Weights of a small mixture-of-experts language model, trained from scratch on English Wikipedia: 5195 steps.
Below are experts of layer 5 (counted from 0) of a mixture-of-experts language model. Rows are named router (the router's row for the expert), gate (a neuron's input weights, with its number), up (a neuron's input weights, with its number) and show model dimensions 96-191. Each number is 128 + 24 x the weight over its row's rms, rounded and kept within 0 to 255. Numbers have three digits each.
After each expert's rows: "mostly gets" lists some tokens that are sent to it at least half of the time; "comes after" lists some tokens at least twice as common just before its tokens as in all text. This comes from a sample of Wikipedia text that the model never trained on. Tokens count by the router's weight.

# expert 110
router:144125096087112129168095167134116102143108143093128137118120122099188103111150136133167154134108151116130177179150107149135105126135137169184110125160102101115156152135138121081135096143121149086110156101157161136088108110118117121144143131169116108162167158113151181133151110140143108059
gate1:117130135080163103101101157132142171162174142106144138119122125118138122140113136176102085130142106128091177117147128162149115140149126134139141114159117133146113108113132140100156080163123132197130114119148126090114131100166107102160133130123137086136180130129159174136122073115105114150
up1:145126081090128107166135165120143082114092128149207114126144081108135121101122151145158109148124128134105082116131153148150101165135127117139169146144146140129132083102115098142124139123125162137132181103137147119084144104123093096118118089082144105128121141113099110120103144085118121143
gate2:122118118107119112091141126123106105101153166179124141094148127137157129133135126136122133082117128161122146195121159140126089116170073120131154132140142126128151107129107108125112123101112140118136132151154111121138099157139087121125103165140153114089148131125146097137125139121120086094
up2:120093121157096145106111145105137128129108104141110101180107126147146131133076127141124119156118149107127128191134165123093141126181143145176129135115129111126097137111153146149179093140150138060121129120124119142146125148128153125140094121089136182100105145095143109129120135119117108071
gate3:174138140154137135104117119145144185140146153125152097131121118164156117145155122135067140170180146113132137135137147107145125142157139119161108127127119115130082135076146117126100131115134166140154102093112126125094139164188139127154086135135184096128112133151116130127160122147099121183
up3:115136088152119130121138103112108115086120145140130124129137142115117092127121105093125138126124159104109176131124137113137128101121153165154145178152111146156125150154156134140103138121136163119151155128083129117110152149151138100116138073144153158104111140098136155131092125108161156185
gate4:114114133141135134123107140145153168131142158133093082115134152078148161151148151104120116104142103086108161110120134097106114131152115123155132150114094134096160083131132113126151126145137069179147183102125085113132142134137107102106136115135169152087154140091164124143099113118122148101
up4:128123103121126136106137117144144142144160127130128100132163120107153128130182141099114153099178146161144092149111102094109110134106142134171129131111104167108153159143124140154116117138117093179112072102051128122106155146105115092139144168080144103120117137133142146139064113112137136155
gate5:138107129110183152124105112135144119146131171135139146143116110148132110108148179138129121134149098110126184129111125145135096142085111125134182166161136115137122158137171140074170126147138147174109069106143174128126146154124089146124135142091169168118127178107132148091139121136140133148
up5:091166139167136112142125147166157135156122103115124103138112162139129126134102105123164158107137155117141107104164127118105169153129117140155083108133153116133095090128074125136099146132123145103137138173114138161174048120119135102136125148093109142133102123164110117149130175115134112156
gate6:168096145077157135145112134099105143109107137145111138088113154101135108068124123126084134154146100118131175104156133122142118129138124165078102151138091117154167134122120128143131121128134158139144131085151135098150124158116043139143121133139134117098125092146133131148145138123133138139
up6:186140180138121119132121130072126193140146148138135157109077154089128141166086138119141123132112131151132083114126120124169103087133132134148116134121152112151116148123130163176103133151140132119136105156143136131170057136107157146109126134087133159164136114111153101101145138165137156112
gate7:101119137096118135139105149177134113106127160153143110162091139133173138140137127148164151122138130098125171126122137093128095127106137147129134159180117112128142125116129128136166168169144149125113091144144135164120107140129085123147119143154116112122149119144105131157139145147089122100
up7:161148148135127140116099144090093143110075094129142135136140130125105072118121137131094133183091131117100111152131101114114101152132152126136090148130079168131112081088121160180134107155108153115091157118134129135135130132107149133124126153162124117127087123129119126147129145149116083131
gate8:167128169097143149085150142192147100143150114146121153154142108118138116099119101075128127113155125134112130068161138119118116130168113129138159142130132088163167132074114116146138116136156133118158110141137140155147124123092154111112097129144072153147135128132111126109121125103139088143
up8:137091123124114095145127083085047129129163106141085142140140100095136128127160127141139124149120134130120144133147082072109146061109151127120128116131142151178128131117119121142126143134109117090160128076126101119148143129123140140141105147122143141130157122107136139128152125145112102135
gate9:164115139136159127105061111157108142121137146126156131129125161133119161084106152158116118117136080130113106104116133158091160090081111105148151109116111129102140116143119127150103129102165099107135145146156154152170100147103103100125134124150183113089084144138119157124131183110103154147
up9:110124181165122115111144138122122153141141163106095108135132151113150122112130105160138129110098152088146133147128103092126153108124127128120136129134108139126141129107109154152112158129105140096134122159125144136123167121128145114117150163141124157140129169133166093131099057124153119134
gate10:122101125130116123149142145093130141153133086129089109109116107136148172114115137141132121139156137125146125144156120072133099128113141144131138175126114081169138160130134173121116097094137088156123104104171163146148123123125131170088140120119101134120117077132092160148139130171110162118
up10:096146162101164136120153100127164156141120117119159124149098155121132115099140124121132131182091146121094088159134209144133149131137100140108096180099126103154130121141140133154143151127123140131110148145138182099146137126107151109088130122094123133160138151138141116101118101101128124112
mostly gets: " so", " believed", " felt", " said", "ething", " think"
comes after: "\n", "==", " ==", ".", "===", " ==="

# expert 30
router:158140138110159099150118141144153133116113114147116099090164126110168148167147130152129129126129129118137105117100155147136169111195163148151146111103114106139120171139095093087140158099086136123113098127173160112131094129138164136155118151108152147111131101160167166160119128138149096115
gate0:180163162145122113071125137134133110138161135094110124134136114087118139113131156064120165153141123101142118129135084122120082140129151096120119116148159118126135111135170166126116129172141093170107151106080113108158151126106116114122093122123145124140157135127122145096053119141166129163
up0:134125103154092133112112137123117151087080121131138145133120125124129118090110115175150122179144125108133166194111121134080189070127118122110101100126114128100099169152145146140150110130149195122149158128117116117182139156161108115134148167138131177125118156131100103102130108134090128110
gate1:130110141138120128117153121122123125118134121094082097122147138126071155122112105127157150093108137117123079130118106099119182164117129131131114131105114089129123143106145109125119119103123108156114149129155116112159115109122157152142120159160134116104145146083167129100142172136164098113
up1:174117131156097129152105118129118115120114102105108159077124103122073122102091087136125115153112132097153127170153097132104081137105095140113132152101092143116104131147150108147134072173127141130119146169100141111116145154133145157107157146136129119130093148123120086149146149167158136137
gate2:132099190086097094142149152146137146153161126120113120141154143152141107136124083136078132124140128144090099126143094115175101103127141128183124150140163138100147091124138136131112130113141128148159137128106191151089121133123139115192161126154084131127104086139113138112098125127149131100
up2:137150134125146164122110141173159127136131139112171098144137157119167089135141162122185126151091119101114097133080090127127065107140161174149167107151124113098136127147148131133113136147131108070108144171129133158129098156140083086116136080162141182149118162138120114150160119125126155157
gate3:145143103111138078166175156162104102169120112108103112117131103166166119111095120130135153113089110160081134124144155157142124203154146160142136158136150125133147091154140099123116156162159087116136127146130153096174105137135140097096097120128143130129155141125132115107136093137138141134
up3:140109132169091130104102152165119093083136100124113099139127102133121142108155128135147151102127110156135150138127116128124146127090141106129131112121150108132091161124166163113152121108167162131100132077111121160087141109114144161119134137123161163145108142155145121106135092105143148108
gate4:098111088130124143122173148087149149057143108135169129097143116168121137159107112129124133107104108132102133108148168097147151122129114121170132133114141161099137080131141101112139157101093093161113085140169155173154128096163125105106156122134136137101144135084124153097153143082133107148
up4:099083115113084121108115128136129103105118133094097149129141112104136132114165094122106086128113130092101145191126102068104121138149073109141123126190139119117156125131114118107093145125101154108125134135143075203086125136159141138134106109135106157134102114142130100097123094149129131131
gate5:128147116097123114147141140182156120136129122111118125130164119104103126125065122132146126107104120166139156164162181162124129144133140154172088172153111130170155102185144129132154063138131137139128140111069126098097133094114138126144119126127121145134134125117123151088140104141158155130
up5:137138116094152145152143122093147099103137046125141135139121190130157158134117125186138094136119112187151142158100132156127146152081095108129134100119113130169105137158105110099182113113133168115129187100123165155129083153113180120113174121096112137139136128093131127138154143139147137141
gate6:140164106097114092141170161134146162145159119158120118122150123095099107147115121184108115076151167143134092146135130133149097097148174156180140145124134148126136126152125107106143137149136096118121087120169172097104128148129096130104127100113108134110151092156128138178143137073112150154
up6:150132107143136123122100094089137135102119137109127135136116155114119148127123123155123166136140105140137103096154098141136152094184167134095175086144097176126138127099117123088096116109131125112168187144103158102135144148172134130111108149099126141099135139119080131119147115159148158107
gate7:113118099127175130125133088154140117141167144134120134179115125082133138135134124160145182116169115086137124160138141126164105094153087151160139137094139149131148117154168085084156148144133119072114158112140157132117133113164171130141124105126105159123134156123126121106141130133105103110
up7:138132160134123141152134137149135147093117110089115120109090120135093136136133079107144065097159114146129101109132133124105095132108170131098099124095123131141109119074131148135100099160145131142124136110107088139143120086114136201078118102120123081148155099183101109117160146142117152163
gate8:157144119129135138094147123137105149115126168113123161113137141142137126094091120142128130154129114147140122136105094135135180113144108131126088172107133095130116096165158141146087091167163118083135120085117133112122123102088118096153118087110101095185130133132137167119123144125092107105
up8:122128096112116114141095118160111095169150159138143145150120136111173126092126133142108147154126127135098122110141126158146134134121147130140131143067109130109143147104127102110154112110121087180121127155143126134143090148150142139075095113099146099080136125093126102135146103123119101125
gate9:124143098143109116096107131142123142156122139146123156146106083118122139110118145149143147103148097111159137180145137176129143127127113167172127143098125159086128130137138134108085151192127122143142115126110105095094148131119111101159118087164149117159148146148117131162121103174138085105
up9:154100167131159156111144154120163117103159090129122136162157072143110129128141165118104121123130099133114103147138058172123111155108111123134142122141121075112190079114141126109180144139170135071171073114142126159114105097148094139103115140140152150144133135128123092136168140164137116101
mostly gets: " Az", " Br", " Sa", " Som", " Ab", " K"
comes after: " of", "-", ",", " and", "=", " by"

# expert 88
router:163130140123112168147129144132128093100128146105176134131116100123089119102158141142120124112156122098148130149124155127141123118128127156131119166143183095147119130137145189122113146149127128118129134111081118156121043115118128109144118118089154117103140138106118096144122081136170127171
gate0:147160063110122122141136105102116177167105122127110139122088091136111115136095159121141150148102148125131173112126082132147155115129063147147108152165148147177083093104113169101116114109136139143121096095166069139131123115110122110139109149141125116069108132122091114088118081101142149175
up0:136132172130089135119107123149150117084127135125136152149113118133198122088129151117118127095128097136156134132140155127124108163108119131126171139114093159145110159122161147137111123126104135111114131147108181137133139144158144116137218180131141155157122111133122134110135097163168120130
gate1:136099134123200093173110136135153140156078078126132101120094100116130159157145175110125100160118127137104119146149129163106136089147098099097071146123129133111108133123174165126115146145118115140082153100119102137114141117125167098113127090077154126145105135147099101146161122127185082147
up1:133115109137110143140139094133136150151116156072175127118115121165165155164053129171108115100137144087134102145107120112085136155119134186099159121174123175165135168127153102135116144110159117106126117131129140130120114173106124109144130091136132098136118114188156153089149117115137154134
gate2:139094136153123171153104120117110123118110209099133157128114141152131138121099107148107141113158116174146143130121080120123132127088155131136189135152115182160098133116153139105106139146127150147114097139106143137158076160145103125119132138145136133111144128139135159137098105160145171109
up2:103115129131161126129120139094095096116091101122156160136152162159132122164123153116116162110130088127113137123134126161112139111125155109147135103138119121129121123142147172127111126130096075108134161166139103133117133075118141113121107155148147124189102114121141103119082129092103150081
gate3:141133088147097107129156116103121148143119141145119115145110110109083134147126123123115130122154126144113068136143123191106146137125137133108138172134170126092076108112127149155170112142161122133159180088118124125120125156119168133122099085154123154168112137118137130108165148138149114118
up3:127126123142123188098134135121120129117126122139113132185125120118115068176122133125125154128148135129141134113158128100109149121125133149119103121123172135114176127119107161151128139137087109137141151130107130138132128146106132136148164163135071111147104094116142141091139126177150125113
gate4:090153133137143148167141106113124129154083127115111063137142125139089149141149121108105120116079142072141110095132123121160135155112139141129107149138142104120123127169126156097087107176127165088177081134160116109123151141124128081120151122150149199124104136108124121086137132169123164132
up4:148131162149108119196088106108120106147109114114084095110130109175103152143114114156125149154123136141115086145167100155126172141124130135158166149157152130134156111121143092119081141116092167142128105122178122146143142122159120170130123115133140140116132168165099132143109128137126142167
gate5:132113108165100152152098118135139079089143122124166116149156102146120131122126123103110105133131125149127153112123080155149142082130122141125099149109126144123157110128134173131126151138106136106133133141164090102140117097168136177094097119141142092123133077093130135123127061116091127101
up5:126099151101122159173132151117102102153154131084138109125156128113137137128152098089142147141116125118119132091126110109100113135110115105113146094137158121137175128132135176135130121199141125104127119121171082100068114104100180142109105090103087147132122135109108122100101104115104144141
gate6:113089141131151161163101127137105046163159137137137149116137095114169139146140143103154145108122152131128105124135117102168146133164134147147184134164132132074096141128139155163096177147147146145118124098127133098128171154118164139082099140156124127138125108104119113095128127135121116161
up6:149081157097145129115102130142145099141149149117116163126116093136181130117113099070134145134083131092141099154111135169116088171117113095141125129124147103201104150175128143137142147129110095132148117116142117098187120133119112099117108134135134106148177105140139144133153137187133083101
gate7:111130146114120133063121155152087153144161157182136155127105098119137072128127122146137124128118114159141167139086143142107147130093108126128114124105155146134101156119129102120112150200173140151111082132113134131093128122157087094113125127120114149146156123113083104102072096143108102093
up7:137135136120103104163112122159123147121111154120160132101117137173151137158210124110117129127119120182123120117122107105117151151112170121146129065130114118174122140146172129113108104145118132067117159110114134078146188161165118115152101088126094100153198144124123105150132086122101142121
gate8:081151152145101120182138142134133120100170149119159132102119100105082087134135145114139128149159115134119143165089126125138180135117087088115158154096155118137139142129118108129146135168118122117119127153094138109189130109192120084098146126152139117134116093134130122124160145118147148110
up8:103117148107102126157102107137119117120093114134103158146105115091126162147133111160132132138111090148141138162137142142144145128072081164064136105119168168154108123118135114140123125159161158108118142126109152172105113133155126168194133088126133182128131128133097090163128152150110100138
gate9:127164104123128188160174125150117126135138115159100121121128113109171111107138119131136135152121067094122087159095152125150115126113158146150149124136123097106141162114115135151142157118150122166132108125134140149096142128150121079094135144133165115103119155153108159134163159157106153120
up9:117115121128160129125133107120088122126152146115127142143084081144123146121168116116163124146140148147151120119117140088143123167120124148142140079125088131165086106129105129103165132103109138134129158113114132127101139159136134121153126169074108143147090139077099113114129163161163101124
mostly gets: " com", " rem", " prom", " hum", " susp", " dem"
comes after: " |", " and", " a", ",", " was", " to"

# expert 25
router:139090113108087105122100154148101174100130120136100118161120132109114104100102111140115102140111143164157138099142121162104174130154099098149136155167143160101144128150144140133119100152093102145134113096086113139166136126096105144105092133103133097148166114107124090123100148168189145174
gate0:124108095104131133126113153151157104110136148147107128139141133126122123160156122136122168098156117146121160105091081140131167171068106136160102159153120131122119105113126142147152145098112124130141161119134112171144112167130123056163125116132134121107140099126114128102149142136117131122
up0:108140110157107137148134116143094159069097108108155165142113106122082141133116116139073171133137117149154143147132113118130152125132130131117142125105107170111137148105138114129143143101118142139157119123102136128140141090117150113097126092129165120157126147142113156129134153089115149142
gate1:156140148118170151112125118144148153141096167154126140105122099113136141170111112142143115136124143124121107080144110134166147209139160119134136115142112101147155150149155100166122123153094130082096124145106096115094099192143105180123160131154124127118104112123167134108138163092133129118
up1:178087136138144165088140107137122114139113125142127129096078145107126131158109117121125100150063130127164151110133144131113139140134103166113118129125155143141103097098107106142181129100104087111121110124132153133142124128119163179098135110132110134107155128133124148110142162096117118117
gate2:105098148132128113095142122177133205163162083135141135129146091099166096087114126137069169162147125091101132116142157138137157156106139135166148137175100101102144136115119129142140125126126090119132142118144118111124144149097096119103105124101177143115119123150070147098128139083099177141
up2:085150163129109126111161079107138141139144145088154091133122098127126129122148092162162151137099110131112095126089127149122113131096109132110137124121125097129130108085123113137130148103118139166085114069089113126107125109123120130156123102178141197129098109114110168093098122130132161114
gate3:096118140131108146109154153186120168142138085169137112096131127124155140162128159148127101134148133119115104149130144128104110147106152092130090142139142138112141162148164122115098137162179175153122123147138136176123145130119120136105084094077175139137130105123118136159126161144119130147
up3:144129134128105090081146089136106111107147110127126119108138123132126141150055158133150111174096106177135140110124143123178131136172114135175149093131132112115117133144132125108127127125148145125115126159149121127144085081160120085141133112079152147150110154147092166155087202133122157142
gate4:093128125134138204137114119116123089138115113108124121149148072133136144134091129155133108110130159133134101132180099162138130117112127170127086125081094118115089146115123117133113154120120190115122142077137134159148129132143119160119123165157085132134135090159093101118092111119159119118
up4:120173154129151112069146134131179132136124146179136113126126146125137132112161131090126100081088119108146066156102143110120149076131158185139129150148123108117131108119072106117149106147122147197110113123139130098132117097109123135152145169104114130124110159127145129112105145142099115103
gate5:170128150140109125136142119137099136128152131136089129116110133144136130115143105073105154107128149160150110091152120187107140108129096122145105121132104157114111088176140165149154170227141149105108177108111125084115128158145085119107120128158135157104104128160103143100127119180170126129
up5:119133106121128167131147136108197154152120162120168159116080136118101143100187129124121087099116093133152144120111167132100123112123113164155119087130141062128118133124146129119145186159115120119127096144108128134099143156142130129105074123113132128129146142165125148122128121108141132082
gate6:135154166115131115123097117139101168163119131156152084100095125099146096085145136109106116139144132147116069136137157118080189125117137133115092120163138107150128103117140113154165152137132131149099106076132117148148111119090160110168159159168165132138138131120138129124124104132125152114
up6:107123146113137096133123125069121130129121081097115108125117146136074167097138136101085157161139127133200131139144143095156117151115105082148118113139153122142145139155128157119096114128157155133111098085142134108106099112148143119120158108097107166136135108148131161150104165152101098154
gate7:099123149147098122132133166164125159105128151128127140128120154145161156123167188109125168122167127169148100124095115142106121173116144104130136098126121166098086145127159144104124166117093125119113089121148124116161139159127098130152122134109142113137146163136116142138131147108183123092
up7:142112138097144110123157125179159109077103122152119131115121079129120134095163108141114124150138153130135167147140153149135137146160120096134160146110120131102124125110150133132143145124111130110142101159159142152117115136121162160128156148113076103116137179121143105125105102105128114158
gate8:164146094178126130124091106124150091178176147124151130152139162123150115142127145130130134154141123087142132082095110138172113141103129102166184163117102146135077108160123140117147102106128100181114101105128139114159120110114070104128125134159117091101162115125120143132111122091125162135
up8:122096074099141135138127158105179082187124148106103148132126110163122111148119114106071117092118083109091151138133134143112098114146109121135131138135129120128117113120124154118083180126139142150128160170109134130129123144146137121131153117163103211156107121122082139094133118155158146158
gate9:126096165154151169107154140100121138127163149127111126100143143081125094154099186118079147120134149118115147138128127174098131152183153121118153091135126148146150114156127074155091145164106145137141111093130116126168131132159107168135165106154160137158172150148131128154177106168150153157
up9:114151139104130129097127153172139083141160133152109124145169158110099149126123136114092134181137145171100202124119133112170059109184097172140124126143122114153135133145142116140136144110142094128142131140117154113104151105118134157098116098090110121145109110207050154113120147145144139110
mostly gets: "-", " Phylum:", "==See", "|", "-pro", " Class:"
comes after: "\n", "\n ", " self", " Binomial", "\n   ", " low"

# expert 37
router:124067120104124150123106163142151117118154115128101140177120123078119141119104127120171100121108161156127130104173131117114159131113113087127136162138119130097151106132127147114112106144105100161120141097105136150122141133096142143072107150172117101125144122109136135098130102147172136178
gate0:134126114108109127153121101107128153094123164113144109135111097088108097075166177081111146110139107119089105117114155125111110163126105109129128147161116101148100098125168108070176133104115131119116105168098166172139136165135144136113094174108111093145144134128131131135155107112134139123
up0:123128130147128110147109080184136132109111113134127163120101121155102111118133156148157175108148114110119120115169114116138131157119124112122136139117161096099122126082114160114101125135071127122161129151148124118174149122109116110111167165119140148112144096177137128140135120114157133163
gate1:154141126141129140135190091156134130136133199123130130101127101096153118120129133137171109148182146158118174109110150154088105157112136139111132135123117112115101140101166103182129140102142092124124153114136133123102054110139147111138128132095156086104124131137159116108135146123135123144
up1:095134117117070142099171158124097119102110109113131127150117157124092101123073170126133144152099106140148085105130168116140162154146118173137177121127164147136121140144137110118118143120140109136149104158124129120134171111188097144138119091119159131126147164120116183104088125150101136145
gate2:124127152085126118134150087130123151171091151113120103145124148130131121141172125137150146161130136152102125103161112147154114124145143097135113133125087101107151148115137127126103127106157115127132145122081094134139162142118146115169101140084117083133119105133136116103172146152129120174
up2:105134089154104093133167149130122116124125155161126131142135122111104128134115103140126146111134131144128114105128135141125119135105140112095181152121090142163114088053155115137130120173153130111112128092122088113104126106112137159101150140143149159131154127142117117161110126092085112161
gate3:116146154103099091129118091115091150113136174130152122167152142127114112135139147126117089131159139074172173131146119135136152105130106135136091170116107181121175108108094111187141121117108132099110120153115103120117121152142132146110128129141148086095077135115126148102098105181110095149
up3:134102167135153109167121114162096100131147137159129108203140154182181130129163123117144138116137096090167151093140106173144119098100066128143174138130129125111176113125117123106150111126125090138119190132143143126072129134092108123155169137142121161101130144126126134150120119106126102158
gate4:123131117144148136133165121122119124140110109125111144158116129129146159139136114129120086110109157134119123114130123120111095160118058109118145133170147071093089101174123189133167117158159132125133111154141133144116140112093153113086127106135163117117167094135121152153122169124184119161
up4:120131159108136108139122133117144123143130080141184132154172119179121105109099114123134160119174123119164121133135134107152114112170151147047133073140100127089133153111107134126121159141127148109139146126130119118123148091110148134112132167126147088089091143108137140128135121136142117105
gate5:108138112104203125142125115158152130074092092138089157092120118150110152132149134141176171125125135132155117135114126094111132117105166083146122147115140129100156117099154126173135109134113112104137116155113104115108104176114109137122105126137104124107103139139122167156138104131144127142
up5:125111145115106198117139155131107100153137101125158122121135090141120098148159116127148133164127135186113097149141099130115139111091117156117137087156128148147118127148165091155154107142149112092150123112094133138128120164112117161132107087134135141138128123131127128100124175132143140132
gate6:107120099144108118119144118122123122098146117127124150080159153124119137154148119126106141117117106126105146119154095105135133123144145123117126143147133146152159126141138071123101140092148159114111108144110108154160161142109127156121147124134090186108125153145080138120104137162099135144
up6:148150139146107135145093150123118131151189129099146149160146127128128133164132147115144189115109134107100110133076109115160137096091104143167140120131121129122086112136104117157119143184087149123143100092119143120124137095127122146106120155114126097172164139130140104128141158080147142095
gate7:121115075104092145101097128107163127116104145155151078132145093144146082124099117147149141139120078111112127102154124120060092192111125126090131168132128134111148103160087122141155147164128146084136123117101102153172147139129135107124156132118090106103106115158107177133106120146102143126
up7:112170148136120086093119082129136128085155093135132154120117094076128123127132124110101157104117117143145090083114107118111104126161137112148148157079115131142130117134162095130145104123119113098129169104184139182098108195124115125094103121094106096141144121130131132164143156130099111145
gate8:138117138131122104112135184147145141083134150112134117136079128118081139108107115170131126102160144122119129127143102118091116133127106147075130126109110164140117137106138130053169093150178096124143098092151128144154121146120135124105112154177094134110129132097146110137149125124106109121
up8:137153085135116126112147121115133136117089172143173087151121136195104124163117108183149123120129136091112136122136135137115154114118126104128134118094133098122093133133111132127133162140146136128135095145125137107166155148135113133081135149141101102171130154133175135097142108101145115161
gate9:104130100132154098181104115119144166128113127101097152129143102115147106109118121143148118164140109116139031091129179113118148126093121100119133138145105095107127088153155171131150122159166113162114110093126148173167142141109103177135135150150138103132125133158108104136165146150123070126
up9:130175144123121118182130079119058132096084147087159162125136166142129142129117129138091115136119113127137138122101102137121140067106101109101124133148085100136125119106098117137106131144104157170118149168058112064107108143085145094118142139142118123110109122153144140118146105117134150122
mostly gets: "|", "Scientific", "Personal", " Kingdom:", " Phylum:", " Class:"
comes after: "\n", "-", "\n ", " Binomial", "\n   ", "Scientific"

# expert 83
router:158129158141106128159133142158159114154091105152107088126139155104115133194118118126160144135121142116140103123111150139151164106131157124148112143094119116101068138161104146093170105108101118111141098109134148139103074126108137118157111156126130151108126200133191154166148137144144085080
gate0:098164120123121122146126158109137116164121164146098142145117145144119125159142095120097128111083128138108129131087135127094151127115153199169098130108139132118170116149127127117135113171106150147136127109159111117076094126104121125108152092159134147127111168113082123135114130154136131148
up0:135164163124178134136102128169130144155183103118098144113082134130154121172112133096147134115139090137101143144165172166104121125166124132152170096164156062162152117141084126163148112097121175139150121104184121116149149098112099097102150087123120121118115140124120135120116140116133144096
gate1:147098118166097104134139145116141199154118132151137168099144141135149149141098182080098109147139141139127090132123148110154130092123128154105144146135136192111150077148181103122120121157134132145132112085147113158076163122136117179127127113154098129134128140112121152138161122126136099111
up1:131132122122130153145082160134142148076102111155146104130124075124128111121107165122123134154166114116162140140149141150108136115077122178071147138113166136125125121107159073106111133153114166110140116109154096110081144099158142118115114106151089103153139116159124135078121072094109155062
gate2:118150097150139110121097178145086123105130127138107141122141131125094159080085129136140099129097133205141164148125161120121113112164108080109124150108126108059109118096138120140115126126127154093129146124125153140166127104101146089090148124097136128126127166100134102146135107126093140118
up2:107141127139135089171102088097115105155124119125108122147148118130130112126108131086138114082119127111092143124183173160159120129139149144130121141120110115165175132119114105119108125112108134113122189126107132178126098130146072130111142162161094109132113118126150109132096151104125138123
gate3:120140139137098117097116105132137095144123133096084122125121122163127125130176150141077148106138118112122184131134137121150132131114103134116182109096140132147127093143143113158130129150177128105110112125180133126120083134108142112114138101128112127149115163145144123138101081121138138144
up3:105121131104136120106150086135104138124132102131155133151119102114134104104143124101123134061110124113174164136119129100120130145136097113119120171111119099167159144149136147129165117106145104127136113104136187128131092106122083100097118143109137175091096180127138157159145080135125121143
gate4:166144135154132093143138153134125112139129095120126147164139101122122134102120136112160096173110140131098140144159144114140121167088099134154132112125139083139131073178144111124142168162173120142156081124137131108115137145141103145101128099110141104110134145132143113125132113182140144126
up4:101178171112125144135128112091112126161128172136124121134148108072165148111129117142140113159127121170109105146165123150095136146105171146154120141090093139122126121130113108132155116122178143094136137109129113138087123172093141126121122102093116071110157134112132087179132108120130147090
gate5:154106113108093126097158096125128119112091123135106142156114096132139163112130128124138138143112089133122103091118119119118149121154107108140129098137161171089088093137124139136164132153147111166121140128172136111167122091147166086133124097110123106103132144085137104143163112136132134167
up5:130124105064144127148122135128107143112155163141107107121170111159124145124161105140141145136172126159140119154129099130130094138132117069092115135116110140129101102099149118123115085126135098117095130093109084140155189185117133153122138124103133130138134088121148087118132134097171107146
gate6:118102163140080099131111115132109136152118128148124132128116140121104122138153139119178111115125140122102142093094112112127110117098109144158166136119169145123123158128189150065129102153128131134103110118167129120147134122136116148115081090147150134121137133138131092150156097136130125105
up6:128110167094124120091106127160143133119176154140094135128140178151143103135111145124110129117110169157098102124130112120144110058118126084117155110126099097132120143175148195044141096159174128100106128145130085131128148144123092125106123132132136149113139118109156125140136127138139110128
gate7:110165146116136121179135124153149086092164138150106110140151116070130138137187126084139128147095114141142162124137074104177122192154131132133142137131146100124115121172138107062119130170136111091105126166136138122109121136170134187128122115119154108131110141134080119126145125114092089130
up7:161159187136134149148142144121183140119116134144163118153141125136139113125119118135097119132084109069100121078128117136099137193163146136166095120121138126124151135064125112137101148174146166111100136135095136147130083153143160113145120109131114117147141141150135152123121056122126141112
gate8:107132138102140073160100119104102197131148139103111138119125148090149070089132146129113098124123104133143126158106125154134140158115107090121146123132159156165158146159112121125137099100146072106147146107110114097166136120155129096141147166144146121188150162162116131078109160141120128147
up8:129126144165115126080144129130147130101100120122104107158110099148116136136166162165166129164168135115141149130122161116156150130156114144158147123128124121117125152147157164151154181118136160159129120101123115162091172136117160103109144131143117079124119153142099115137086111114086117127
gate9:089147111114127120089159149153193107114088097130151150183132120115147130148147151138156131191079100129104108179123119105118109161130143199162097156128175093139132099128136132115153098114125139142125095138099119142106117118147079130160125133124116135080177139132141096118143121106157121144
up9:129144136136128113113156129097124099128192116146087095131138148136110141116150126129167160126101106202155132107070111121119126126125125116112118138168149121102099084154120205154106107136102119119145144160127131111137130140123105110144150134166124144115105067123153135087130085107097120147
mostly gets: " St.", " Met", " Ac", " St", " Saint", " Rio"
comes after: " the", " of", " The", " in", ":", "The"